Experts of a small language model: 19.9M parameters, 7940 steps.
Below are experts of layer 3 (counted from 0) of a mixture-of-experts language model. Rows are named router (the router's row for the expert), gate (a neuron's input weights, with its number), up (a neuron's input weights, with its number) and show model dimensions 0-191. Each number is 500 + 40 x the weight over its row's rms, rounded and kept within 0 to 999. Numbers have three digits each.
After each expert's rows: "gets" lists some tokens that make up at least twice as much of what it gets as of all text. This comes from a sample of Wikipedia text that the model never trained on. Tokens count by the router's weight.

# expert 8
router:488456468549518460428550594433526491555521414464520500432521484509462477468450560481468482499452507511465472525490550574430507435462443532533468519538485513497493444481571528483575433548487494501529478520541490548522493416485530467467517521531519515461448434427503417545569478457541558524468440509534476473469494522454483501420550542487569523426545470538518474508466460506476500561446469458523451521433507493519473437512497483475507547527503455538536485472426477535513535507514482548475492505515573493486453526523460516512498564458461585540448492467542531534528520467485606428
gate6:514481487526484476490493549544515429496525473493418501483468483495469493475531488516485546511435507506464546518464498507534457475463452454529559474494526465449441457476518498467520487496565470507502519509430514495548554502505440456512517547528520511446552474508506557521557582420499459439493573423491515502532467444549470555472461516491507419489485494459518556522519606503508500515553481443522618509482536498523416440483531527541523539436455475493511563473556482412558512472480440539565571532522496602444519457537468514462508495455501566443548457463601485508516438507546544509
up6:512506493490484476559486528473508488486407494542496524505491493481481470492529496553534535495493557545595498495545549501458465585494492547555414521520479562633520479500450488498493467518496486518494456466489468456479391451497462480416501488501461507519496497578530518502486441458497497468448473536533532493467523570507481467583582518579503566538457480526496465445534472501524501514423564456500399496539432544553499523485479495511456494587549524458487484447502505525397479554482475439508502437605466470497562467488498483472480493547553481555501452518432517532499512532473503533
gate7:432573508455547466542507521493535468499505505474478487507495505442517467475472546561460477522567513520551495523534505563518512501497468474523448502542494604536485535493528546506530560523526524533532467529539574490504541466541503471371519537413479438536519514470558525542496483493523478554530480416517442475537532467421468512485526568450468427485594526513489475534488550507559492495525494530500481493531506439501483401544531456489446461482509504586522524540461513465465426561431509511571463479515505441524490438550487429465520544453493487456432468565519462476460490465395486496
up7:431490489565473509460457550493504540489476444502525574461520506527509536493525425447472546482474526431484576509455486505528592492540517512492502485501478488490431383544512540505492429464451548469507490457485422484479438496476561469552452472508534529492538500437466466508482546527516557549427514556500503487494517528544504491477496434533491543424470508515440504531587510480514512485445544450501426516520494556556536554512510448486502483484541468474472545476550434586474438484522541554462546521518573494563524522433482569561504429403531528549531559424533486494476473515512530504
gate8:517513494620518519491540479490482550511463503502501468496529470577604475507463567488518559450566483527471479492395480426478536552565510569449422485480453496549545520465476470507519448481480479512429515546464485537463464511479585491454460482483462459510481481450460538518405509471532516512453525465527460419511599497445560499487579532491527517549520459533454551492553505519478481483534461485435473555447537521542537492555556538499530544511488449510509546399456513411498505541509462510557524496530484520474480478477454559510508480468515524511500447521421471489443505534548543511
up8:493471491485520495427473468463426442480450518479612486564497453508536526435502466522550485502474465469459488466545470485502539547503550458504483546503499530529435523493494508413504489559523521475492507464586537553526585577494573510518440505528517476554481502566514528435639477528456488547487483471392499424473537551498536447509474485476537453455497518498506539493522530476517520461515441525522462474538482536430486532475482506454462430484546487552471611531499576505453556551435515497456572453489616458504484462487491485479491529523502522492490502522519503476445513477476479535
gate9:570508563586440494477459547516470503525470445501453438504568515506441498576494496441568442536521504489455488516557557438484506450610507530479557477440514452483514472525598532547513466486524471497483512556481490545537491502441459534446526487586486492498562545417467559484473429493506503484522515484545424510503436512530489513520507535494567521466493511502563447494506514519491456541547457448469470494496528512447521480510544488422512484526502580548469493512510535440535512456433498427487468581475495501467418496479529479455499464524571498428473508581530518425459507491554473543
up9:455549466469522548488518377475535537521509453474562516566511473442534462476534530476477562423500495464535518475496455479553510575482548460480495500590558439533490550486532431492497535497523534501523403471516495505474546464492526440527505421406592518496488481574525518517548530547491535469466502502509498508500578450499516477503465466553453516413516540487477449559459544514518523440506505480485555504535472570535462481581447506565481560463506453445470433502518468525470503477480437563496538466501449466506596507546481479550504442530492441508495493471517486465510469503450532584
gate10:484434459459450489482530474550471489504563554446532543512469510562515545443527515439515481471493480468549612472533475551547445460564543567499507528430519408454443497471536434622489563549526458543451506523524561535464457549579438515544491544487465473509480473570524541519563481481515540541440513512493496438477432484511531502499471515483547473536483494500554525544529510476521560489402493450572486444455445558501510569500454524476480495485540476526459501468417474470526515514498432526512520454451457487437498504460539481473482525459520550525503506534483452425529495535518480527
up10:553516572423524510517528478390551472521446501498476535481509490478471497506427503473493485502542531507400487461487481513505523431477514463476530476499488479528557556544477537443509481488509524543513601493520516550563576466453508439388475519505497483414494496490565469517494505572507535459551465509494526461502492540533550564484520494421490449420533595558471453535516544513521503415490579589434455494495499495432482565518513501533507518546465476509555519431485569587535441497484480501483455490521459507489496508521501493521511427511534451530499436485509538541492440518504431530
gets: "e", "o", "a", "i", "y", "es"

# expert 4
router:531474495485518511475467447557547411551514509475521525489443521475512450441518539503525528542504474558549564452588477550554442542564490508472536425533429440474503534461540473585530524473459493486438515552498561512496509460522526463489452520509519467478472538510457519455514607554525462490459516506510526469524458470530519453513520548472487442499472568552517514509463474479547471469550537514493561502518477550474481519582564477519548488550436428449490446474463488501520485561486509536561515528550449457559463422419503477441471552516550465507538421511439514523463498463432413506
gate6:436539504443518457553488484542560566520559475477445531610529584583467481457493492499495448520501511497528452530522499507512544423509527461524548517479407494515517495520454489484509455447476488483481516528551490443477503507490498480469527518475451408517501535543453494466461580461560549511537487578517471550503459457509537538546521443483491498452552490478529557475528542475519533485510455523482506477433491483464472518459468430529369534473544481558417493552479464491499509542417500459542492482474640428552521548527523512515470472545496510464512531496560511480406503526494512519
up6:439543489455468417491457475549549484487534483374487526524507507561481502460465465562546462545519514535546526531491504540582509467504439443494588483499479470471553491498486520576460453443549463516433536557511504517485581506575462570517466457519449485463429521525501496475559526482520540518440536556457417537473447473507463576481523486488524519459515590504427580452547563489502526443549511471538509466469477475464468554537463463491433544474497505545538504504453550467504584491441540525503474506532581483512449526530482502507469456478462518494479474499470521497554521412504494488
gate7:469455559542552549443504574489524548522532470463519445531537477540486520517521479447489526450466436535552580521523486541539451499505427456432509459481477499539543479524551492480571549427558487531518414523481577507487509462426551475418486561456475459460478498560600503440501602494536513496464518485500481519460499514447510481509500552491472477526478484503447505479530544496487591472514539529477464530510490476470524499474556501485505445487446518537524507500515524510501484501501504499545541514466416542509498502554484588423507562508518589452476484394477452463511493539421410447
up7:533493482407481544491518456520491488529464512483519532466508513536467533496581549516524484499496486502486503514518501411457450503416489489550461571524492539446514399446455561486349463519556468510490433502547556513486523490496544536536581529554513467562435522545485481466533471474519494469539479488496520583421529471534532486518525509494514491442589456510431428506483484548502487433475508481557509483489525514474490568443544492507525480484461493450553495430418529477392500534518490539548489524486527523446509525526535458532514575472472442484557531467496562534512509561500462563
gate8:454469477512472495479535468569419474483523582489486534462581472548503509489552558500503491502450539522478483523529458488545460487464460532488533479555413492497512518511507495503470385536490513530550535519521509410524495430553554506523479435484473502471532452504518511555489484483487470506441557441507539469514502452534530462514565544562553470550559478446507496502540508528489524528471449498507496461591468550527535554479547421486487434476547517519503508417450409590422427510528562496459572490468488467521465518427575516520463420430487452514499509512528486577511503554505495522
up8:419498487534485503517520511549469492553469439447410499587513433502516509413568472514464477519590548493501489445505492468475541491466431545407474512448409410492502562498413510529419531539415456541456519425539540530479455521583541540507567485475507504518569451483484517496544442468512450518480534503509450487509516497488553536499539470552561533593469544466493525481483482504478486507540484485558508478515480533537476535475512413524493537550523541486552489513554450519534516460527538511463507477554512490549511488401517555490451499489511527490526535420522511485504438517524533472
gate9:469447540538501530459540524487491471537552591552544471455445526484511529515530550462502538498497482465574496510507489524490425510509396521511480547449475509482532563511457499486503469535441546518508511549490451534514582503453470563535481433516559511502476411558491465502483539403469569441497480436488552506485523456538531472465542539506565408520523486511540468517466496538495502506536523469545421476395553485458462451511453589450537440543467498563499430554461506477480514427496483467532536555478507521601515513468544516542528452488504509526516438484505467553486527481455463441
up9:469551495475488519503521522508493446500554455493491472548472505488569494513515482621494523483426525413486536544447495462475525494556538437454520548477562356444481429445485475497560528498524450420493462478528528472455475465488559449479454610515496476527503508486518502494521555524471454498448554563522532510564476523482460478570579469486500532478496448506501467470568524498471500486525492478504512460494502526446535556434489441585552520515492479434431528501507482579477549479483518500546464578496506445483472482533489489523469488552497546517456549589443533465487565553486536482
gate10:425528516471461514587485391541497519521467501498489486443497502560535479554527486533461503571544491504505518525531456481458497503469536473514513479504546569493485518405530561523444539490464542518537506482508462532505533493532558531545479492478437496446500449547582462493500498453543504459465466465489518511555456454466551552535470489450477473526587484508501589511502492492495480535446498497503528574507516488547486501512480489466512548575465441546481483422511504491515449502510464498512552463414536437455542474399551459509486526430452385496500524506505645519469540554431479532
up10:514425526457539469486477553479491532496519518583528576525507511488400514401526471521483506448435491561497444525469527448506525452516460478435451529483510422480489544531453530474521447584573464485435488442480516506441511578566437515462546473521587496530461486501449556504476487446466519531622452558494455465507508516529496507439474516492534587529444484465501506468525518477500501459494549498543497482510547460448464414477441564593488434508531469502514552562520517532526514475529487495485533560487453562506561521546501495558508519521497473492568490464506425493487502505512505480
gets: " 1", "1", " 2", " 3", "2", " 0"

# expert 0
router:553516524491510569515502427579533510482503477503522516430509486567508546526500498492527548495465591487509545484543529576494406549498440502498542462490471501479423526495522487473472483436467487515531476503544492477526486527543472471544446468468463530514510567398472415503496525586488555471547495507563513486504467513515396518430442424508484493451476516433525493543531483497537395483533515454530463585548458494503428532510487556452546437534457490443466501469522442501449495557432491497464525484530498488564553469500452526539498571531458525493509565519464469506485422568475466515
gate37:509500499422525514391485516425493457523483519477505541530529553502530518447585495475445480494523466537506513511505549540482455570584517534516545483459498481465478533477579497492539527484478433452487520578536541525515401507497426387493528569492426524500503489499481481512565538505511467466446461467569506512442431522468494586440489541494424448519466498461460557497516517495478562534548478567501535493500486500419443528486542482501504483492451518532526508497510500466463479486514463505568450394489473539519497579511548581466532468530503530409450515517544522546507531521556507457
up37:454563473504540598450519524478493452505438519546575527508520534459516487427526475499496476467529505505546511473471511551488475520468475537577506512422465509457483440457556534523464552501490487424527548579494510495513458518511511395522499604442370563526457496447516495495533558456515547505506485517541551510449481413410502505536495501453461466489555482469475564462483514495448533504481404553506528565495534467446473534509479471516484533512436513559452512527520501526497514476536474481520461452484515404510526537539543542485527492489530550417473426512528481532515518576542496533
gate38:539465520424490488459462453488486494488482443553553456529505558451495493512503478533450463530473563487468536479534524539511478491492503550497533495485501505486572494568465536554513491539480497530477512494464540481548510469498435501549491486520464479478500514497510497421584494536523503499477481484524579416535475523446461491478576517536466542495558489560465507366531471513511517531493502460512492419484506435474541459450519512525495548527502559528510492423563554505433515514459560443492482503454485516559549545589384566463527485564562356455512474514458547468519427493531466532
up38:497519500408565421532513446535484447483512360557521435484478524486478473502553494510492487505474499598455507526531550520594419480479477497544592530486497560507518538469468538510514518546460532516464482426418473457546522500503478489518500487516447453485517482502474488498560509560481454539471483515528536425529514491534470408443532530505458561521561488462501477399487457525511528512493469529455525467568495503518572453451562499537427526511561558503568544450490490504511536497508483453506496544502480509537484499553488573443493515550563402470483463503458545524500464520470462538
gate39:478547476539555515508572515561542499534418535479424457542454510516434527461567461535498522535511497489454541487485504523536433582477624462522491440408483487480425484535516540514519511573477543494538527431545452442532534467488502521473498502490488432527501598434436502467502542487464517436515501540528473472487489532527539513457457552501495429537478470490408556439513520513500485568505491455473531468621498479485522503554490520509466511489421476509501596448493507500530502559498525565444494484476515525536534485526463480557497472427466479471417497518528513488461522508523443533
up39:585467484469471470496484459476529518438549502514473564461423533599528491562472524512446489532474505452515486515558517458507523491462354507451467490479485523460507507510507465516470475476510471590483524515455540537480433474496474470495509479473494545540517384525546512496510547470485502491535450475498567526583546498487506502474502506495375544541495527472553481589487508504464575548525487529488464481456524585538481524484523488467556525423541462472578435536526461491442556480519476498512555519590485478478444481509531556424522512514524459485568482500472453453546478488473573499
gate40:604476463460456505455521516515563501453532494579556470450552475476502481470505477453428511469504486542476462498432526451635489524485546407459550469522503529504437532507510498466493524565495536555484558495522455514464467524487503454476516509544499565511530575449518523520522522444525498522442545495516519530523468494473514513536519491502515513466447492462537622527518544507584502534481456440501576530503516519482469468516560497399473558437443414495500471481520451523443524475472531593461510415468531467525458481551513534537485533449464510553493471467480412472485485539462521519
up40:555523543537602518529470439498543536537507454490490510479453508532450500469555526532436471563332538504486481507532499480465543495403436461488591485484486418495478476466508472599518540555538501564517526442514498435528472540482515498431530476503480441536517471508523496437482576479504558532470517545453513473538505509512511564439518473480491560478528496478528577455558509486501515424495512570564491550560506417554522491538505472513474505535513489523514505453403524475503518507510459493438477482428492518541506468546471462493478512506489476484523501478483531426523407500521499553
gate41:562439504463434486480502512452473536557462502508526434517514497492454528521613503549583419487467461418477512507477508497452540549510528532492514503525455464520488495562556521482537471500502476575445519543558495561522553469507457470462523486482523522480516403453461544470504483590530432506476524547414498485479437549490532548463534403491493502527465432569493454504487517503533454528501459448530564452458493555489495466479542535490492573467508463611518559506473514501560473490469576491448483497478497440489543526553563459437505539513487461526528511503514446449516516487452463584
up41:473491528412485487489516562526527433521457464504517523496522538514503531497590530516495533514458529476465474509469431444568559498484505506543518544487546467476516512504548495487464452576474487480485479510535577460437525515428496419437590542513573509504508435563459511454424483545481450462537547511517489510455468472449491529472542463500498510411545516551513439509517525508463406502513570423540519523458506509511540448606573497477581503517502426515533561482422500510475548459488522534480499450548558455515529543486538480510497452460452446493536425553514496487545523459437497532
gets: " ", "%", " 0", "6", "0", "7"

# expert 1
router:495543545541492447514485443501505539438524475509490469505500567476552475499550511427543512490484455464486493498452478484474433431485493496456572513485491496520588471476433463542464525511524550452517506529458555479495418454472420479532485528554519451520576556496467558543520449517520425464428482487535509484513451495518568475457484505510460472565511469497449537502525533476515473536482532507449586524494543541483554466466564441502481605534453514533550443418526554495530568525571444472520535477492428481508443537546483476506481483471433493464388553489511489473465409494552463518
gate1:490540477496531543512506519527526545479554451471477517516464511458476479517396523487517529470468482492449457550484505472461489514552535503489519459495456571609452546528493547519490440447552549456554470445486478528498498484476500546483500597484458559537476481561493529526562511498485378515472512506586436516567510497466586487519437507523566526454536530538485582396467494511489505458505525488499511511493526481474527505466535455472462594469415505462499594434408468543493488570417527474441531459504491481447544483499518560500484530480467489504512516453522518520499491547521485418
up1:463510524569529490515456508499433520436484509487510514483531504435483458471446475429487569496453515509483419519503527489537502581460569502545528504455493590579536518537513564438394468528453594470487451495457492476568493485462470506478434509487470552526493503609515460549499506482509522495483501532469509532482471501526474473523467518497525455436548538525523574339523459492516495520468512512529547537469487511448518468482534450502548524509510532488453608510505435587495501527490540533532496442467552473429510460532553549469486483508476511438520500464577511506453467529461540475
gate2:548548528506509495453465513421477474502409500540447487471518462541478541527494497515487574434473481524524455474434466507504558521499514499489480499479471560556547525447498545492471477515539528550493464482589437503509564509515534481517539459564535501449440527469522462539457484549500431476444488539455565528416514455473524532502554526528463462521418437498523508449434541498543500476532469503463501502500516546523616522521533567477563523534497470471452524537463468408501517465509474534464534484504442406488447464503532487499520591509498539401577587466543491488541488466566538460
up2:528533476514511566490529546459473534511506521508587461494472503564514535492440495489512490496497503468420474417487517514489483471511504452575477494483501464412496472524586526530466467544490474505531508514401480502498580565525559493518470473480466516496457524506420492467462460517559514510412531481524522555398427415473550481504551518457530411528534487513526513461432577509562501459483492481439498539529498516490513485546519574511512472485506487476523482514471495426498488523506465504545546446455484440568555374417539465511536533477512534454553554497488551527570538539559545495
gate3:493481491517552461493476433611438549530492538457517500562474478527476518511506457486559523434509497447506462494564487528554544493478558409463447512494525506505519532430455510521561486523536499528489500533488439453496423492527481524448499466467543449493492525440551486548486501548503483486481455581478481476556434524502519468532463496505442486606512591469479528594577524485495525545471529460536560461506482544527512486495513403572442514522508482494497582493448486456495481480458519487521443503449527469445521537568532557495469428492381540440463535501501546505529526561491478452
up3:560393494542525459450457451582462594505486506464502471502508506550543508463488477529535508441495533512455437541543468470575532456531542424491469498484530494503521560458464542485550476503506514510500491525491489518513432505525472552469486431534500463465458510471538508535503472551497480483557459546519480469600466541493554422543447488497431457583485545437508556582559526477476570521480556487531576470521481463566525436486507437548455515533510500522463525485438479481468467525497498472575438532434462464500529558555515548529470453461458508431479500505505544525491527556449493415
gate4:407489501546480518471545505544468411498596440486477585481480582495542485451494459489485516523477499430536521483535484505525504484509450511428518570456507444572555518463492424506552509495475466445500518478487542523490525485449446463498510446481539429452526564542455476503494510511482509468514582460467456468500499518471472584512433528531441514480551503524505484478583510498510489486479461502477529417483484485508600500559460546545500546491519557506540561501482507501499507567493541526557471428427482514457475577520546506554471429554460442418481481484511600494575522533514488501
up4:517458503532538526488573410529488434500531464512429556476478545470474508456512500458485486475465451452534480477503451392565497504543476473504571572495491441575528574511493468501539486521495420475483505452501536539485516462503488508529502435552576472487526575470438483443493502540495522510552543507507427510510573500498506552414463534508462557415588476563514478508528487478476473472516477545494568474515465477520508526472501558549550509462488469537472515367519492492445468539518543472537410458556491519471442547533572533561475462564481534490525477507513568480521496472509474462
gate5:482519523523508503513479465524612437514519506485467494543514486528540499515529471525469449484488465490503497420525381497493437484501525516533546497474542512450492480533467422452475530512426498482517513566555490476459498545494539509420560514504475572519607454537518493422524465487522542501602482508518507473521560500511530539528471485493492519472525507480478560533439532485466497517481531503503491475530428613500514535466519581544440493458489438504454471498429475541447504447520535582559464460489483495395464506480541491543509475580554456499501395547507550450470490429491535553
up5:516525461472451504505462589521492465501455492544588509522496400574459529547454548474539507512505563543535537555516463511472528481419474513518484498452457497486500485438564519551458443493536494504527538471468490539566509476510522508582420492476460529484458463479472472531523534464518494468579531492466533496553474478458493480491509493478519492532447456466516444489546429475496458452592508411510528504517584468486527493520472506490576472662513488522503552492500515566534443482554497430515512504520493464548528503551502536402486495436512481470486596430484470526462479492468441522
gets: " the", " The", " a", "The", "'s", " A"

# expert 6
router:535502482514434524507502571459495420544451562450472543462442464498468547492565468418549484544510454412510491503508498447451473542462545498493466454449492478532503471441465560498576502534521555491514455590509474527518527494518498483496569517499505506484509438576485450487423468424483454503509503516433403536496530503444481530617506473509579490541567493501530516486516485525447504478473507562540470460544450527499405489443542479489552567556538478554450518560502508516527560490531446433569484499558500523448498545457493465524510528451503445510466510468531491488488485526508473422
gate1:497474532472526547439527512496522426474445492509498460469490492475531505490517503399400449529523483469436567427511469482461419494524517475409502514511569457539503492504543512482526531512523532452485481494530551482534522555512645492466489486559494506578457499533476535533525430536502488554489507483584534482568532430445469441485538435504483534564529508548516545563508475513496471499505464524511507534508445454538537525471498556497409485525526500505513555462476517461507495473487433564478539465490457467499429557471515588615489461508481523529501511424488537523407518485530491482
up1:576555481541518463531473493524565518487495435530469505524589501454498545516432544581482480516464547595524456517552495599533488503540496496452544492514518456471471495599564488565527504459503473534530531459435502544523494430537463494511475437352541491544463453470501490477404506480449471488480484472501533444535453539575479504461501535463500473485502504479506446546517471529485552521515509496499472496502501549501521476509537478530524565447439535507454533511538406490523609504500504518493448491473443457443489504534440399514519521543496450472513449488523486586500468483517470508
gate2:521499462504575424535512509585501476461503560466426528602567460483490518510468498489564496599502444516550460494483498476506449479454553476505514482476462508495565464488505488536511538555484447535513515566535539543462492476436502589453436447500505540454509460565447425437465549481451510518518541493498495522417510561493507506522459530431523499500591555480515470535491510468493530448542512506482535413464464584498532533518561465527479554474411515496528496519483524587489442446570428468518472527496467478472502523552471432428499550434516495469458542494492497525468516513518475534
up2:490499496510437447548501466437509525523493440498568462545461489486509527425476390489547492505506465506523457514541429490499458521505470462523498518543456526492500529546460503525485537512564477526460445515508547596499493463521530496490500510508474436524444491546443510549477485511511528476456482521405483605439476557560525479472506568417522418436597540512553448554485494481505509531445523579518473527485559484520546511555499455483493505485380517565495475537496541489549490479476449435493452508555449517492503524563523460451528547536539530536522489509523449532405524525534441545
gate3:550485471556521518423455488460449448495462567493486443579484504556456492467555469461460581542526524506492474444494516460457409442628605467477535549468479549512471490526460506490526528529451466524526529531536457587437530508533423534496568555503501446601600479527500476511497422542454443527475502495485481477491479487537505457578499494538550491538496507522505500494544496551511448509554419479539427483463452469497396428516500529517505473491525540479508460476513486475564546487544478495510500486481513487497532543493455500434546539479456523452452512489514518538525500522509533465
up3:456460525491553470509432548470503477512457489455517475464482547495488549459524616475486512500534469511466466490506525443515511513520513515491527506473542495514462463490455479508484486480514515534534504458486500478499475513509543533565392522491521472506575563452512511451554462543519507541401525512528508533496530461469557457604508490567484494484490486577509536542489493497469453494447495454509522475485449458499435499553547548586509472544477493513491532447586432515459561487502454460518487512477527438569607584466491589498485490445464509521442489455449452442572392545486590470
gate4:502435521456540527485515493402427505519474511557487480442461465474485564527502555523524511483450504514418572528512405447538551451496506431468486538461506435518528546478480558479558512529525482513477502487543460476539513547486527478504485520480555510507442438479516510521597448529451515476450415468551534505539436485534528414509481491486534551527478543474517521466524512516488487492502530523481496409509480475397468440485436499473484551580521431536539472519504474486583557452511516481534513516551597525537513512494568494420524589536507500530451509479508460532444498551553556453
up4:501561494582528477560506503555540471490520462439490456549520466527519511470496418427488533542525535586577473471466506543446505505506522556526505565489522568492536462451507511477455421544475570516449417514513518496461507478388510564455495469537474464464540558519506509485465543467646513511539550512506547504505540517547554518490498492510451402434540437560514454505476491518527473457434488488506522513490565537517454510467521471497533472469541495450415481461539527524493429576472500527518540471506453485491509490498451506540507435466492542489524478482510486446550459483395479510
gate5:495521528473464587458466595457452531502520541444474543453487532446467525489522451506505549528568557491500485560501445541467513492525484464532499481491475442475558482452524465432577431512503516590572479487543488502479516480415507443512569552456491500518487428487470485508455552470501499501423440573464568570467472496469467438509528501514480509468584512545517498503490440523534583463476518476575461578498497541524441504483528552488490539497516467477508454509548530518486524492504503552504496501518516445512548535531484510451488532448604460507436534427469361492497480501469516539
up5:479475488467530508427526530418475485500495486493463502466534432451477484454574435506452559446526512537471460565521501534482515519465459480503497485520532428449549371477534506512598471503453513540555478522435481516514498522612463474523547536476542471517483475492462563510529566514496468520462455532512547481484492489555528409516455588514540515421539518526507517480530502505493492514499423470512467518446534506535481529525531554511421483541512438417464491481482383553513509486534580568531526555489478487458441490556576470567529483445559525492484525466532520524510479519490542475
gets: "it", "on", "in", "an", "il", "ar"

# expert 10
router:506442525491555564529558509431506502565564488519403490556544542464500470501445516435539449461505452485528555439517479492556550504510492509486491482533559487426488483561524466487527581487456468499531458459542483441520547547468565477468518451488527551525478575566489514474457440535536423478488524545491472565576495465548542477474530459558513507490474487431527481510471539462528449465522518523435482447474556503462435507520508435522486425495572529531453452520534487479477451433491502493494508453468485567525429453492460552452487433539537448458549469538547536486432552464467549478
gate6:570527488526528507512527499483520513519558455455541463510451463492452486408531496545607449485506451521424542503501517485550491486466519473472525497472502574524445410479489528551560505563554508519532519515503498501543472519473553463455482443494505537454476446484566524479484490539514576461490455539492398520503548523449507582507529585504468566522550562475524513468569447469505501532448528482472498509545494447557458549524418519546488507416556425486527498578497436489482506427465519466533478521537441486472532502513500494472496510415440539533495518504449492463469521521544483380
up6:486436484497551448473492392523555490489503493503545456502542506570467528522549523517443558510484528553524429511477549545463539509514531446512587491489451451487487546533483528425497436484551434509405493450482460546513506517513472525480492508486512461513535539444541536510497550513449405534537536471580483487535526545521466505535518534460514494462514518469483494476525410559463506523615479516530441573447558490428520557533519479520534434478534485521508474409493558483549427514497454555499429502533554461453447516504455530525485486528456473497479523515483553532414518425531475535
gate7:421549563462506462541542469463556444487535534528470470476503438516544508545514499533537449453538515537447566495497488451462468501512499486525491470498514520477499428502578495450497539528563520482460445617527586521571470500393438457504442452492541522512477525511557460537495488537430485517472534437491502498487493523474462547536470436477432465556490589605546455487523482456474519544487446477451502530484446559422515536524471528544558494460496539588513489501471485503466523521508523461442508548489498490568491475570463477475502529512509511425484551515550533516553482451422493466
up7:443488514509437516507557526492546491549425518517462528569424495576523474530432499526513506460577509476484490546489501495551524555490498446509484481488527446554505462476472508482485504522507490446504387542531458527552438498457508578555461531495461475486598518565469527532511491455477530543513490408479528482494558488475478534500563425482498518525507577493552439597464489448547483578479499478551443463556477498438553528585457537488469447466514536578508482508467495519444452510530566449497490528470536518507519405556480460533504478431412521496497541484467496511537468474451481484
gate8:494464518518591434556535513556418475522509469487528456603474492492490528517478460527502472486488435482489548548470452551483525483452512550518467456465526469430495485486539494448460597483492584521484481568438580492482501528551450543440442491485503433529461531479471483478498529492491516429497497477483452509597496485429520507535596532464509520509486496468426475521547512521485546490495495493429475432500532409469537447549413557481520502526536458552526525418576503424477442528532502555523484614482527536489554484528505507509521457502566519490465498517492529524536483504461528527
up8:565479475473452530463506470456477522496479492501418494385441549511507499407537576543539521519481544498498407434464520465577536462546524468526510475542483503492443543594474524526544421505474452547539508523544503536485485527481497509546491492475490543462509471507484525482552451552514510558498492463531513486424471513543483503541481515494501498453537495484493470463467474510548481533524455503481438562461553632473458545499579477499449528510482532458469502572499510540424546434477512469575530390464532498486478488428467570548540484491423492508505527460522473483563522522519485577
gate9:494497493426490483531467486451484538469550498515497488483467433434413475532450515488551558539484470499525483559556457529516525495546472580503498451445581510450517481478484519546507461468461498522527536556528444482556460432577598491529471470461586510463479456414541503425520465507559490455453427525486489522450543464506518541434502554484470509479529511531531523476576520471468468466468477508453477532504479520611621494575447531490475522519518527505492569485483490467562511486470542517524560478424467434494503488531536589479537473449472507521473455471467524513536514465565537497
up9:550482477480490488462525524501502454499524486551566605409565472454533525541488480579506508497470497525477537467489492526492515453451537376492456539578494451481426485479536509518532520520561422477515532471448524486484454514491485509424588537574516486514540478510503502565451499475431502491559472467576453519569456510500518440539582489461552522474535521371451490506456552539563503539513478473562492495490522472487499516508509501518559527479503518523516414487471487486523504495457459441574508484522515531527430514502431467509495483449460515512461588540526467548426471497441532496
gate10:442475490526473530510474506453500395466562522500476463504502509531508526422483529567466492528500505492520439490522466547527526472538554438512483469502455404500505551479484496542476497503521564531525520470466568459518526556542512484515562415507488473458491512497505484509513523501483493545514478531532500524522502488477529548542505568482518494497512533516469595527490531568494500541476435465507543551565502470390422507506504466530560611583488556439495493523452568460451485499474530404495442422425476459522495524449398518584498499501481502427483435504585557449489506458522477520
up10:459520423605499555465497500407528505474547525511495451434540470500500533469531517509507489482574419415493520421483405513516478430537569490504539530504495497555483473483469480479528526551458482498488474393483539490460539544502496484520510519541456561581463470476517541538463500464456469510377491461509557517527523523508531421477504523506486519491512485550519501485460429456505522499538568545559532497511522558552472465504500464534544585484534482386507507549470493578510479501487425463512538506564495434486556507518433471451518480528562542524570481489528519502494492436470508513
gets: " |", ";", "|", ".", " —;", " /"